Weights of a small mixture-of-experts language model, trained from scratch on English Wikipedia.
Size: 9 layers, 42.2M parameters.
Experts: 64 SwiGLU neurons an expert, a softmax router.
Training: a variant of Muon for the experts, 306M tokens, 9336 steps.
Below are experts of layer 4 (counted from 0) of a mixture-of-experts language model. Rows are named router (the router's row for the expert), down (a neuron's output weights, with its number) and show model dimensions 128-191. Each number is 500 + 50 x the weight over its row's rms, rounded and kept within 0 to 999. Numbers have three digits each.
After each expert's rows: "comes before" lists some tokens at least twice as common just after its tokens as in all text. This comes from a sample of Wikipedia text that the model never trained on. Tokens count by the router's weight.

# expert 124
router:434610498487555434553527472543531412420491593521567526511496465415514552442509526429450504476477516522492565531543551538468558509411440520606502471482534562540383574533525431527502432487546494
down0:489614474548513545522420423467583527545548423451509499495465504478509496506469466533563557523622478458408451458508533503513476493431480501531591494552506444522509492496541567501509521568384459
down1:529518547442553457494486516558504542475506584565569491504617460571631569539565437440472535520471467530480597561417470514493504479441562492620429529505507455473494408533477530464588561451533485
down2:494486511503542567544579373507456525436567552427492511521596489471394576408442449559601434431469521427540494585416545486476463589532482475512483478470485584484503497480519494455529490542410557
down3:581558493509530470595530466507532482475424568470492476551422539513501587520439592509559443482539531484579478513431462581478393496441455569587538541563528501398508373441551579488421505475512514
down4:412548495493498541438517503491488587558456464524282502467478510493480525512528469511453508505423547411515414469560439435492499468413557487510577428463512458494550518456554583570525412496519477
down5:584468526498488530603477456464571509532448538467509564445570495508499511632508514386456470553496485443537498480422427353509462494513654516496454479504467449507465481410533516470451440512512631
down6:595559511445569491573415434483469402504426469553455586534535525470428448590577540487458530525596481441459475456480451599443465466433561563493571425569475584534529488517518571444465483459432478
down7:422457494447520520539506469473549486403533570469490497533516426545475549517482413549509514453508545520500525533581396502498537478369516517522515530496418540481508507524438584520472448489541515
down8:461518486533512468472550453436471335498490568608479567508405581549574545409517535429545514569440476445497554469551488541477446507535489478512519597419489505479548515547450503550499362554522489
down9:508524470476571562524468498482545417488406524498507496542534468408472537449540515590517460397517555512581531484557544497483435493576437512455476537425460653512555512487467480515481469421513582
down10:584549491494431557525512449442443528442482410472461539480621524539532476448575541524459433539583500603458487515490418524485508482527557484458626461559550506498509529444532562445571474534513538
down11:481546490537518460568461475610554440499554510567544492524449532476570474433606636567497449437569427484604511521484478541581475496455610533490490462551507537509630530523493435445505486523485457
down12:443583561523549475540475485538485489464500481471525582617461540465443469568474535506480489445579492442544638529641525500495412516534411551551460503481514494570526436487644564531497515495517572
down13:451588564520516457498538484519465486478429526505385538504435443595530541530492457426559560469428635482527422580536496439450465514411450469463586530528534562463512468544478415520508529447470446
down14:498502563604476470440565507518553442414504566373563491482552563429572509485534459428531563490504464556435542513525470546472566428565515488545576451495432447478537572510434427477498496509534532
down15:497556499537439417461549511450606528544541575425487506491523505353510449581433408504531537543533532468494433506550480514482497486557472449515513520577540456497517489422414505509534555531492489
down16:594510557440480535546487455414508481561526553550429551497502513534439410511546516459520490448542505481495485394410465551485548499468548538390433455483522576437526539462529513486539564464482571
down17:435410472475500490461579527419440590528525502533423451443524436453509518509504535492620511539407494485542477511561570487488441566547488488454600474512439521476546497515413590521503426495488434
down18:504456530551532481437478503529469495466500588545430523450525559547493665443495579585541491512431438552434496555462554527519487534521479459523479552582540387474363415469511448507455567514499459
down19:451500476545482523525559465469441479453496447534550498482537546495542531550575434469531451459334537446467489553504479436462499504470475478551518498580512539507505588550478585482446508476513467
down20:547359484578484488447457416487498485428606447560555459469459457448528536510544449412472505558411430414509479522426428553439560528473484560414531550463587556519516511546537505555455427426413431
down21:575521469536574509430510396527498373502435533492579523489488470508479549564559584514494549530501563558540548578545512544490454642397401489478537485450519497575565483594478477411432526511555526
down22:494455569535453471423541502499452562415572521596453537485423542527484533542497493468496498441603531556533452468501457474526470478577466458601525518574494546541462443454441524474469525530457425
down23:505565439511454434516549492449518475511496538466443442412478502524483462566592484559456516519593449485551516511477512433452553547420490409611453499465521493482552497571616431417538484493411530
comes before: "-", "\n", "|", "The", "In", "On"

# expert 75
router:460515432528497553530526551578421498481469526445503470513401579416454539510490557603543545494457505485494461508439525461405553534534569437581547520517536509538438513466546489433476495415531469
down0:529492444482456419359487490512466644526432486565436500434469543615561479444478544525406554491532403451485489474395456472503532459529502514490530473455510534462451424510594515592450561476564578
down1:544560462456548436490499494559413437531558487617514496495478493445450477601371490555652487559511486369547536560515573547503445548418540512602405467513502493493481559556515446444539474522527572
down2:482514480517517414510446479518406589567450476370490489564429537483474468453527435530493427507457519514575565554576570487533471422487490630481454608522558497490514507467461538476576518452582428
down3:499585528477435507544481463504524559523498512481460471460504531514445424434487434421608537491479478473595544506612568609568483416502543503416422507436445552538460391417539508546422466532547530
down4:522471499410511470432483493525451462481526493478488545498486540526524423498457536416514472419441496510403512400539442395508435495552435435500423455429470510600541439498506474480544485598511475
down5:517562554448443537555483498557520520481532543489563476476489452455510516475450456559522520596505386536488492482485467502542576561501528418544398479473549447560437552577444543460456418446559549
down6:438522496472426400520521580518485498491491487485506538405503391410525582441500460462614460508605479492494483517417477529505526518513491468512554595461510454468408476552528556445494548615511513
down7:518595531644517484451444513473518551589521531560609539494490500480457477393411412455532524572490524485411455530599438535562496521501505479430525524480523544527450568443431556570553531481448481
down8:489507420601533533505543463422542490435436468541636404459516499564493485449527537425489549442490503529483472513530463515427377534401467484560548422548565525529512523453480439481445592533462546
down9:644510387498433486492418504524484429525468468542548494473462506497517613488503460435452597526499511526562502532446515491564550476472536624482432541499526487530476477533467482516547542534541496
down10:562469533464442555501500475454519438412554436542484528684610476539453523510528537547543461379520513485506510537536532559518418432480458465467481549447437480479516492489480474386506564503523532
down11:522453454548454493505533522517492574516447550501512537441468474471550506505445490505566474479513494455541509502555494504433519440458552545567457469470503508453592534530541532462463452544576538
down12:462493545593526528543523465475462465432497516506483547532566486534466369564544477540572452480485391462470591520602520454435485493491481466550505485552534529409480537454525549542450449450469490
down13:463486414528434477498492510471488547541509423434516488504536461475492441476571472592470567551554386554560545501561488465467466518480494511502513542434550500518546468564523476507425490495464485
down14:531542514514535541477441538495496506494513649375481491582442466550496550460495489526545518560426559540423495451530550490476474535608551507491464518581480458512447457554511518549568430545540536
down15:440478488483465398442530546502386498468451442464520559460494601529528483587545431507402608441460526539489447510433450426511531531503517508568513502439509561376427525520557468543535543440591515
down16:421504519508480440516550585485609503511422534521456508425474490436508504478408345489509452484505493461510546426506540560543475524500528545457452397515466435568552426430458596568535483501438502
down17:567424501412484457586508496652476451459521506499396566505448475546500488469592538530503596523530515431504537535417472554471477464551523528545501466542454459547467534452436444508598510401517537
down18:525511527461483471543388517464466502449543527467611464452453561479481502514594549565422495505527470509539490453538467458501507493512515496478495404523591495486525571496431432510488586451542398
down19:509385421494556516423499477564425499551581589556485527434450496453377524455455536536448487547554534531528544479496475471458402554426517480545473500498416423452496599480586499518449455475570544
down20:464498397492375534483552459528538478500512466569394498472400549442505411496503458562492472539479590447468495566510529555424397582501581508606507444473449496517584488554526531569531476495456504
down21:616588489432548449589572473451573592546539469485478459493494575477470513475391557475525519535471582586546531462407519462446532473564500564501512402497422511561526503523507440448636512513547551
down22:510430545460471458489503499574535576489507535607492472550468552524544465506565472490474548481528596452421585515496489554533568487614574446427552474485468576526523543561428454446502412557539517
down23:585427485515514488514484582506467407508450605572498527413506545538475437457483583492446558594474573541445537464515531496519511463522502552421409486550627458498436417546488441415496467511521528
comes before: " the", " a", " his", " 199", " July", " September"

# expert 77
router:583495474586573552565473434438566455525506505497518432429425486493527547493483550490510481539511490442515501531506456454465532529596546484482518458454533465516519449511507584552501475553500467
down0:516497526504542556529549512513515450509492511486455509498482510481516543560418472399459437487437584552523545553462566489483445524508469459501495510490533438403525538422520447527497556468435574
down1:425509527550490463472566457475653468501427477443412382486538431496467431528489484451603418590537527443503544477525428583448527530588457451578415525424505485423475465537506488439566487473505475
down2:476473579468476496476474546463454512491523478504412496500532506589434472453592590529455524518562593541453426555468490538527420464432507465409534489455507412552557580548450370497531526482585520
down3:423516448533503529491455499498505582479451520641455619462485482451526518484534492541551509388502518458475511479554461545527586535488609506508506403491488564524514530583474420595452468500524448
down4:453444376480492553469595456499516515597542508475484478530471504571412473542538542470561466451482501365451537489429532455519522577418556478484474561465496578467502556411449472458459497520478408
down5:475506548426551508434544480558412469459517576523501447544542533453511540528548522526435433512474490464472442554494508451512429584589441432439527558539527621510467446536507520436459501598468434
down6:480479410578534447379528528552536478538508527537491411511449534455478485488520489471490552560480537521460564535463467460460530557506492464516547585534497546437499536450568478550422532585432441
down7:486591440437600546557509365488458513525477519510551410558518577486633549441490554526519567583586483516516566508524516537606571442518436455568479625529529469433517541448547539551443571482533486
down8:547550416537466460532450534502532515483480491422520531524476457508536551447497440510534512474532465509429611472528441499498435415561548493493427565505479530547501497501618568466484472518518474
down9:492451514462485544553518504553578490522483514522550465522451446527402560491492401435585441445528541498528499520591467524496414531507464432499474433442492507533403497463498549516493466434536582
down10:483528473433498536541473451536483589505510488465523452522507517473498454573642436597511461459459464519483496503510526534523455454543447553525530501479489509457492513477454513534513476564545481
down11:535388512467575593498396553422538473560439441502585538463592417484523407456476567562454507517535506495453621541584511456561491512512453510500371457476487495526544523505393608428493497479492522
down12:508480533511430517533443522458468484454557394522594512471522532528500469521474478565483562508401491507518563400513488415580446493491520550564567525535565541494504546600472564473563450512414473
down13:559458470541555573557523516500515520443467512560530475546423492631481484464517442428547519469445509429475482509508508558544563580382524436471570435522489520477579317474512391571482483394507500
down14:470493508509520613475424478503485481485465510561431568459457540506503552586447412478471543534501462467461496476472499535520568529481387596544436561541500491490595439541447472485483607515465466
down15:597465499456540464478520480464477515498524498498448546530482471544582524487514476489532534492565561541514459519517534540485500505525481454537572543451546480395490505512410572511470492564532543
down16:630468420552389462437537496435521579550504573462522517423566541414542458524477524477515445425470486524398467473578471503465564432577560553589455594514532380497433572464470512462514550423504540
down17:503523463475489494469548540501532379566475496499457556434502390437545597494556479502475538460540462566566546492489511385605524581504504530538587493444445412425499496505445505517508558485460488
down18:660511472461505513485529427523520441468512450506441563414597501528555520503417506580544571497501474481505396452509480488430437468512578473452431489460393473432441582485445476594513541551350490
down19:480550573475463469527515450508467419497605534501490485554488483552446530544442552498472527507492520491381470554543479390535484561538511511539562431419535546458455401555517536523425430449510448
down20:437635511520527449500535581545492501512444526590497468536471531401464474530499429535567533588542513459438488515562466589474550516520500414511535562543492451509568546399528522533462476426502430
down21:494419568584506533550625509505607425500495502517593518501442468455448509498504430491559469453522473478487484495597534470525499425550527435453490583537502409483579493448539482476495592565532573
down22:415488443479538563420506486540455469468520466484559398531517552497416457482555545544471491557574451560565533489560570466524558483471469476548528494464558556529597349505439470568488506554565463
down23:397545441376502510575505502512541440509476517490544508517553580478445515582580476496565507559475484549507465517527549444527458496555532525521458618454535441482572491538512571483577506556554463
comes before: "s", "ing", "er", "ed", "ers", "s,"

# expert 38
router:539542454525488565428575532514466519497473484493496522517441499496438483451473524511549599540480605552421466448462457402554454516444450428540535561485556453519453462504533518436570567437460458
down4:522462430413482513463481545525537474554494497576445502556540577554440506462513520446476610500448526436473554451607446487559503447537451376465469477560526518473495416462464404441584467424456506
down5:532527517447553509464500516504484566541418550533494484507470496454579465491530412538526517506536483561525501597501572534459532558516463534410491470487591465435494570515542494504443543390497492
down6:517483436617527484490486487515484504561485443562419561519551451503430497495505544510388488537474592453454477564583498596556470511532528490582528453459466476489392529552424525614452485546426462
down7:587532480555508550462491507503568416415454477426491460513557460496580528427494576528563528470466622486582561472523507555452495463391476513471535492457529521487531528537507535574441500515492554
down8:455505525538522517504549607535527503499489566494457485537569513560551438556518549520460452508470463451532519556442520492387535484555519531527435559472572570458467480473483476469547352522513453
down9:497477500525492543518495496511403472510489501449518439444461493507515503563471439577482498497481485489408425484553533543433490456523542480413532438413484475528523523535514496558561491476463646
down10:583463491487521487564436418488502502541606575507522526521534533461449577497467521498547510466471554502542615519482516491577550415483529506408460394536521392543447481449571569444507475414561521
down11:508515500492538521511588515508500439527504409466534478482562468448510477556535448533542426458464441575452542574532451478463562443491469459435510577475493472547514509566569513511479431552500468
down12:447562526557387540502577519534438510558475453555492470502524503575459429529540405451488429516485467531585469496552514539511572520522555350526493469533531554438494595499596553487465504549450526
down13:567484489393530542564510538499497514451619436460476502355395402499515593500457480488578472549573528483529547507426478495467384522526626528475567512536472538542503469523543512522444565465464592
down14:451555415529481502578413432483596507551544523547446489557444499518449537498507491435456500532510443491442460460524503555610489509488564464568456463441489564462526507529480459501494538585423442
down15:508469532554434420536477530435434558461546460508517538487494504572548599440497440468574492519472477537537469471453522467575523516436416460354503453534509533592484490516407471483404571507537499
down16:438522467534495480368530465523603567430533474540559438593419458420449540458441512514506486512501579537481483507505482437467589527529516558534532505510534573538448421573461514538469574566562501
down17:495454481499543453489560493576498478503456467486418527481484554481509491476453489602480439540572575433529453567517413523417558576468616510487478548544516379467473423535484543499476558561471428
down18:509473512582516539529554501499421502507498516496543457510470469602549470492546527491527440499520478444452475546461539592523489451502595521451526532582568512534535549461493520505414466543616447
down19:529426519532483481522572565512608540486552543415479480444538571504492514592516475507554448510501407494516491509533525450486522456559466575581467577592523465559535524553523482485537537477520508
down20:417476563485548491440528429501535517521469436506438549530552476554531468532451512532476484504424465536467495523549566496541487569575554519466534523495477491420447422517438482485589527553410491
down21:516414498511507592507472495519531454486521446549487452529368500404515494481555528562534537463535564485559461502582446535445509609493488482532608499540496575357555471532507565512535467432442545
down22:568517469578519514533398557518463419532503516512447544504472482446498502494483435515519547461518482485474427598542480538552396508620502462571543429525504437552524524592466474594460577569468578
down23:526610526517528478454492557482514459541419499551444403542436580455563465485516470502546440549470473521503445544476455454490544584558469532649514576481571484521460517569535556420419571458528558
down24:498513521490496484508507483356552499529429423533433511512522454535513509560411532474518486558413529460471551514488570493431442544540574459631467521488567463517479487452433471427498549418540532
down25:448505481653410495522480476575534540475475572537512532429523559499497455423419577536538451443517561417577514458496484468403480530468447469565592515498519509520506570507497490486525475554563492
down26:629547489545449513504537592536589474522557563517471435487527461406426554467545521596569453445465532449444572588558418447584533478440568454464512463562493435522535558469614527526462495477448518
down27:472564545455589484452487384493609508512440496589548488542486573556592494556508485499526523504578519525557485545438482493470504497485518462512468426416487516455539510541457390438416492479563473
comes before: " the", " a", " age", " its", " his", " their"

# expert 118
router:455545525429474496497585495523474501401485460520535439560578452482564566436519401436472548431460546548485540528603564464451496505486461417535487508494612496533445642558500499530473469497436471
down0:468543472493533463486547520575539514452549583497454402499497596537570468483509517529519572589491465494418452453476518557495429531539474497504444528544398536548346461478462435516534571571471584
down1:428540509427513429479569534435521563444436544484529431602451574512475470462469519539602470479431456429536510529500485566462556506513570528490535492506489567432594455532480517496573458473530467
down2:473477536577529510465506531533546411430533458533491459447472494590528524554471558481470523514471559471544545445535461498571520503482528389386528406542584557490528426530524530468432507435473537
down3:513423470477424484428485483425445465488525542521551461509504502450461490464543446494526404505500496416532468450497497479559550464464532538418567497512459619450455569544579384637446405458531466
down4:511420457505451582548437431481426563526453476502511554477528490479508545533541477504479552425531455459515410472548522465524515427482462483473443537439409547481546511511468535558592420539544449
down5:504473466487388466475508630588517540538476512555563447513421546512474511399493490535501475549555521473561547533505558394408473490453407516464504517497585462517435563444487500501536552498466487
down6:529493493491499452577528456384610525457478502455503490471483535604515528509512514436554444498511553455460529440483534495490393492458457538505590515548454393592562434531511564499514527496502500
down7:501550484436558543520494433440557495467500438541598531483454447572411459560491428516433479515499558464489493471437512475489470478433444492431473437587490562557476622479530509571502594496567521
down8:534374458551537484508590545522510475471541450492514569500495518499417519453468469428504458497495467483501466553495603531421523481484552576494506490486544485467548497557489400456579528507405480
down9:553510506444550498496661450447478441431513465593467467512491466415505488492419477510448503506476507530473476423473550536528519514526468533556506500420535461534471481428449551556511521534508551
down10:481565501508483494488457473411469463495507607511482518473522554427477440523546536481473473494372510479488501555424535515412420614426513539438539497511542551495560471523534532552532588547448531
down11:502435504491524457495441452403492555538505509481546478492402439492509607544430569522574500533541553552550504401471481481433535503575512540463545506574533488489468483534540583505524550474440541
down12:481513595531472541386543553488507593504510492400486477523531438562441417475501450457542460417461571474524427404546466447572598492491553549517452523490556473540568468483454480592448527510577527
down13:443517530454493513528480473515545467394542507543414412518482490461464539464471486478486459577577557443572458560506586544553398469515552565442487407548537466497469497409479522512450420519448578
down14:536516526437460473578538516486451532436528508496362491474574564506470556524527598498534513493552491439545494482523465518611566585499434478377424539501497416484578448497571514508490401490519376
down15:526522575492490488506453445527502632464501505451584538481633598485568449537565593565522507485554496578418500429491479514603462510458482522506447485451518510537449495428581494532498557488503531
down16:556415446488422528454560498384450566533527415464535461431499531533487536492542430431521403479572485411578467488514373545447571467536501537472498576504561494523456537460488466511528522518547512
down17:404496510417490423489504543475587458453534626486452565526410418530485503437483522497545425511490494569553475493410481526438549479528493472495542590533585460487487468482570480522613508506473618
down18:505576528460521423596446411463571506480492500512495490470516529523519543513443496567442471539504596538503486500588562536512445444525533419471446455597485506522566508507473460548473578492527597
down19:521489501524538531565539471457478520472503539515455502563447563541479524536588524610516491482575525489518332619530522484557468560489391410515500519423563505548452494486457437440529532596514411
down20:484537469453502456505431522444456525408534589508551467536483554476503587532413471442468528615485468496489544481446416466479478517534471522429468512549476479470514513492431529440489575505509493
down21:417555466532556544458420528516553558427528515561436468451563463489382477605483470483592457386457475512542444519475531416413477480454520492445506564465494530495522486426531479394529489465438607
down22:462491485532544609507386502581515479533532432501518467531588459430505536571487411533481488538538522438461388477419496510465613501452469500486446461496450578521608634563474500464505468496553590
down23:474470469594465542564502482427499516486548489486535565496456535452499385612421533510503551505459420490559436450399467486455453525524462471419497500515569469448463567494548511473465544518552457
comes before: "The", "==", "=", "===", "In", "M"

# expert 70
router:534493457532545486579443388442545415565490479579548491416354463537511511572493487552600422516544509463455550542568457428520529555576541461480526469493455506520504434439521636520511501525464467
down0:415526567531515470508477508472420444459543584530466517414481544443505559557566479476399520507492494451499496520559557465500528522516517537426449537512504383510570505470495453499516498439580452
down1:498508520461550490512457481467481453428447535501396545517538536542485500497487573492517550430490433491570526473438495594498496537422461550507506543450594502494454500506470532446548558460535465
down2:539585472504550550466558514420479485649474461475526460592492518521536384525578539479449419443498465536410566503554547521487540513447457510575496462470438487529582440476589539493532507506500490
down3:463438466411433406468555539476462502549420526456493528484564471444512590538461550501550463491453487597500553523541410548485484556486547498540392571458461553632527469485470496509564527521424541
down4:501511519491465463594569529469579451455556538410553491485429480445425463502415401510503478505441592472491503462427522465547584474423551478429528513481502505493506553563507438495428479514580547
down5:494442506483515453509557540500515537444562454590575568519506559473453496510557475516490487490460553483490436447518390489525594498558659503538471408454508450449426462621438519487518523573537490
down6:434493630499555461504442449386436443454482558450515581424458421516492557524431449483499506529467521472517472562451508463559536564437575516613535423449517443486490507463517509587477489542529482
down7:512430504415528445528474570461577431461632562470445448496435542467469537550518525577561491490509503430534548567564482512528511547486530503390498439417485553411476587550482495471539488410477459
down8:545478439632521488496485492551545491490462508548464591448537486470454467505531431427570493454512517513432587550499472534486472465502510509600526571435495509433571417517575559486509545510588501
down9:524406483497473544519485518417499490493512574479451447462495513585525494500470433515550547487490458446526437450466374439511485546532506453473507512605492482517538503489426430434570478462512525
down10:526504503552570528534448499566538550505474484510499563441422539418557668474484465515537558472407520526495493490509434470539517425565587562476485500508518487483560598532435473545497506470465515
down11:501546530439544490449503498540542480564553450474467514608541565478468519480596543552522534541546425557505473603476581531513490503355428453402446480568468542451517594468559506507510479585518495
down12:381579535447474457565445518488569506458486521502534514508490552517419450535525527522397557531602427577475488522521474469535561445487521437472476490449466445416579502491588449410421501582513397
down13:506563599393574486524515422487507519390606524482496480520445567540508475514529507535516494416398652442460479591523503538423452447416501496451477549544535401562557447501536463500519575460421518
down14:426488546542525472493485498499494524464511409612481462452433570533446589488517435543462461489502426512563552465479482524452524469457474522440494537563531402430461535474412461523504627439452557
down15:578479558497490466469490516603459464457503574444445516511486426477513453560489466449509430425337503510524517474561489470490495439563499551515554511548491494448495504495494444561478626505523489
down16:470450544431514488531428400510481522464461511510474521456465502550523462459570480384431464572499497550548570595509502538458527498508510547487442506619583446481526636505442456472522570515531441
down17:454449402528472506439462515403522573531509539482532512521449437461489503535481449481511410473527479509559606504508447440548452503618464536488393401504484551597430492508578530457478462539530514
down18:494482440480552390592558460471533559546511469468443481606416440589478406511508484547573459477543423430519424593424504450446488491501413509460377456471475538519472540532483504569447539448491436
down19:510484435556530500407586464465548559472498569518449488482548410531454596421476545553489573490480476450517556475503547498505516545445566539573561508502487516421596538495493476484449559515517360
down20:426451501475506583495539509415594507470480488613489498510545553488492531526498551430445550508552470498420503491497495531463502502541449493536481510438543489469463604507520523517628378493504439
down21:450486491545519402544480589508504434546503584377476492492471418575512531481490509465496518496506611503606489529540499486529457522509528404508470479503452471459597452450511396456512460500475505
down22:480441459501467567576501488527509506582531514450472467387500455549450508560530547527564408506487511516507477482544544590533478541466534480491460530570460513562593521518531512547482503520548497
down23:530563577538412526481546416542467575471418477507526482560607484498463476463511521455572510467510489492470493489555532525542491417499462472555437606456502469521578552519517557541538485440513481
comes before: "s", "ing", " of", "s,", "s.", ","

# expert 31
router:485579455554493519490585521568540432483508503471517484546491538444461500381520510553538481475471501510469475501476479417392569501509494444581462519505575496430453439460482470476523488512509492
down4:607503450478439489574485506469463454472455519574494508459449482524542400465403499545442505500521506481469495515516528518452430581413502490487442495458483495461467453609527489588521400481444530
down5:558403486390564591457454466396526494573472404456511468466522472520528566552582364435500486568469501487470531505527465533444488512525528502491592535491483508485446443455487537505412535527431590
down6:525575505567553507539463573554561455582515474451497422593490458435470636475576413401555449518540463507506532553428495415558516548450537514425420492611503437612523496456460536477603557520460473
down7:552548547417519515602508510538508517553457545582405527446578452502432410526483557532458447533506438461565516458494404521512537458570541397519522491510515525442456588506548549468636490522429456
down8:471409565508487545455514474512430537561460520488561444541551570522494557487473601501530466500397440464574565541571512547538536434551494587504549465499562549488528417570534486495516429531526499
down9:610448592433471536458455524533491531498429555577510464448529472490479542452557441562421515506583535478413533518484588501558523454472553513390483427530611530436622458600448549509601507496416553
down10:451496534457578447555471444544523476561539568447479468555522490531442460522635403452522459576533498522530572494576600551476512441415558467517501494470505524447497496506537493534572522455508464
down11:544429493536456534427539537468483479462528457445429486572491452482538465588473463553415540449478574566469566476598471439473482493615462488634558527500516512505567516479542567534505467497532563
down12:535546564469544518573530499577516528510459503523448464567505490536465543591477473538507441512463436509526505611488614512477487449568532489574515542495535458458541512469502470465613482393470421
down13:542594451484418472525535490512428534477475497508504454539435485439536504452473545497559573531505583452487498530451500450463460432455515532609504472433507385489501396485475536461450514599515407
down14:512530460525491471486538482471496553454435474520453422386579555498531363552462412473524473531483467502473552432489532450519502422538497490386514505401597486443460489569412492568587420543483408
down15:550446411551544496428530493460498442586500544403382583497539578573480529509554478507461568550435471489476470471450457537519385471423399463484517488499549560528511519379454525611493506538539550
down16:563533505454443461508504370479444418495529522420423545597536531486496469463497589547541428463502503556544440505508562461445519453538561539508443473553553478531482465570523561492492569511596520
down17:494479494482526518440535446569451552475551497492433599542535432513444464507552580441440506464421544405442467516489473514487493450518447577430556474527486511548505489476571538523519497486499490
down18:536484550458493511494565420495451574510508513406497487473522521566439509545518468559482454391553492484444488537459558535464508517405533522440532473550512466453559417525564461495473531508548470
down19:521532539468481542480479474460550430476512445488446546543498552462528464656465467389574531474543452444434443538473531593467456521494490500484449468558493491552496362510579476504570518440504505
down20:488534478519498587515529517431510478573476565411440427541439454542595493516489534474469502508424515498466534518453475493558455494523548594477521511480462408533495507468462491493461539499432526
down21:529458579507410454512459525543420499526472603414542501444549430471484441495442483470574519494585429492564547489424510571471516516502562505493483572536520449495488469424567590479561451491508445
down22:503506463455418492451590467466468404549458473448535514534514474403547449438449583509507551450527580474478536473467473466503480497549580486503485547412477578444506500573450544544443562542451378
down23:557462488472495467533480478550451555463426555517535460483528490594460427510522524494468401547458502588546550409563503465425526392583570446537520455463492478533529595481478492436410482484514520
down24:511538495449467413555460479473572415484568557511387587443470486456531499473482512512452569502520522548468450516458434565575511502568499445429520500425416556551634452531452517561422596473511444
down25:527531496535527553514499425535543541509491542440557553505500401496544510543509573528491451529460542579562575578485584498364506436469376484450480556463457498475586488550590564563513392458420479
down26:467503453388494542603461530444514550499398482527507441493491464467572579506477434538470583579471508493525531410511503576435451494513555484555531501444409558489469498509510480423476522499547531
down27:479517503423538462472422502433565513519524458544505496460517452492555523440483470521542457485478551462476481465444445526469546548454444465575406450575519436562492517477405542470428521447388509
comes before: " the", " a", " his", " that", " their", " her"

# expert 20
router:406497545512540470482518556512562507445562496489538568632557432432556552473496443445442526467424446501522507430479542512484552489494489497611376435452455554526439510541579427600526384443539497
down0:506506405485552604494532474531458481541561492427449449516508618530499447520413564506564471612506544478509498515385450527468477543472492502470522507471498522475508575451475517535488521449530528
down1:516501533468459467479536514511595517522453546534513555515550417471553455504450454511427540371533483481487575515580527506525559493556501566435480425480477532541457466492486537473513498400560516
down2:394535472565516482566423444513470473464526448502506431587510478507535522534488461570444517422534538510467571485523511512538460561480547434412520412489579457553487475439559520454468547443499495
down3:522474443404403505545454448582434556372524522509475522559518533558467528525504573596521531524540550540561460487444476476585386507459457508519462499495494489552481496517547476519535565434462411
down4:570520553381534503520442456457463500476422471494424467523525509542438513450440427451483494440503478423464580480477464557585554421537512533493600435517542531541548605465544440504502472532500596
down5:467534540476459441561486497617528523430526496420513463489481523496463475424479526483560562518585567507494607524574481569557443488449437539542509589494630413510501602525526501503512476444518542
down6:486400539583435413481517440510557439443578540462491535415452493548515518448411616612527588533493533494543467518441498407500494520497540549491445449455490479497543493514477498595535486543503479
down7:501534531516467463529508482487450459414461436443522582470447525507499554505466449505546502497573620447465496454588545495459510532510436427509397446524566459472543520457489567495513315491408494
down8:550457534546596560514435382533488519550567448531584561496448541571503522410508486526533461611514541476492521422422512469533478445518460537508470523532569501541544522503586464443477522563487530
down9:571560542469403495588460567406525493430515481493450446535492509561511518532463614558526499561511504495526514482497488482548559446431544471457450460571510513436448567418532570405504512501490504
down10:543487532518485535498496412459481548453452454448458536418434539540409565524465435619530480553583566536475427495465541428481498454486485480485519522584429547451488537495577504519511453479454527
down11:516508600555530473439479558517504512470492522474539422452520411423571490498432561448500425441470394535390490599441605542459518520543477545523530483512450561444519444406498448421504573518497494
down12:486529390466469564450541479548471499512508538485523454502584502481476407519498489584461485541475482514499429501472457482520499508477550469505449504512536573539455570506525491440559415449559499
down13:477554520528477465473555549425425537455331447461571522475509446466512537598441516516492456486567515536491602429555412545595494513521502561508473457456483400496531463513516561530376544544481543
down14:524387554520501519593493540538517479567546518520520488538386547445532528506433548489444539570540428469519584526485531492455477611514597476479467392446579507547534503485562536470506558474594508
down15:488544535482576480505423483558469445450476364530447556497510477614510471520489546636465560427499564451508445456467450447575480503520583480396465483530465553593533491456475571496550549460513486
down16:489632460550532520507478517504468512424513467564434479451471531512483547503525528501579441448451456536509478447496528461490489485491488489532480531545461507470500406502464469522430497455508463
down17:469562584503558518497485458576607524555530579493623517436494466439440525537559496422395591499471503595472520489486481499463515491499477498574549552553501521613515465476461497530472526467584528
down18:526564424504496447512486495491571448500501526498531573515481548532558618516477529497453507420493522422579478475462480658551455434498574535515501494523489422531507463513535554491420493526482429
down19:493497510510495562403504476435592511429488579544466479469485580492531470585439465537501456396601525442449391448361455550424497467488489544541482531445501575508452503535590473459526520552498506
down20:607477496520534512504573467480513471436399441413555563512614539474512530465472490515469495512527575555484497451431397494408432587410523491505526517437559497454457469567529519540488501428474469
down21:497425484517406530509573538527489505550448453443496562579552475360399481550403387566430527530557532575458488403550486464499498417397592531468522516515519524476506551533528459512500528452509575
down22:519461435536583525518570488456488562429469528534552474509554535520500598489507548488482466480399590498443473490609533480547487526652516612581473513434476450442554387575409498548440552531573515
down23:534455416532388482630511481421494391364519534547506522508477492454561518462523575640461537470541550443562533485446529416475526546445521534480591452559571532461495503409480538430505476431417519
comes before: "|", "\n", "|---|---|---|---|---|", "|---|---|---|---|---|---|", "|---|---|---|---|", "|---|---|---|"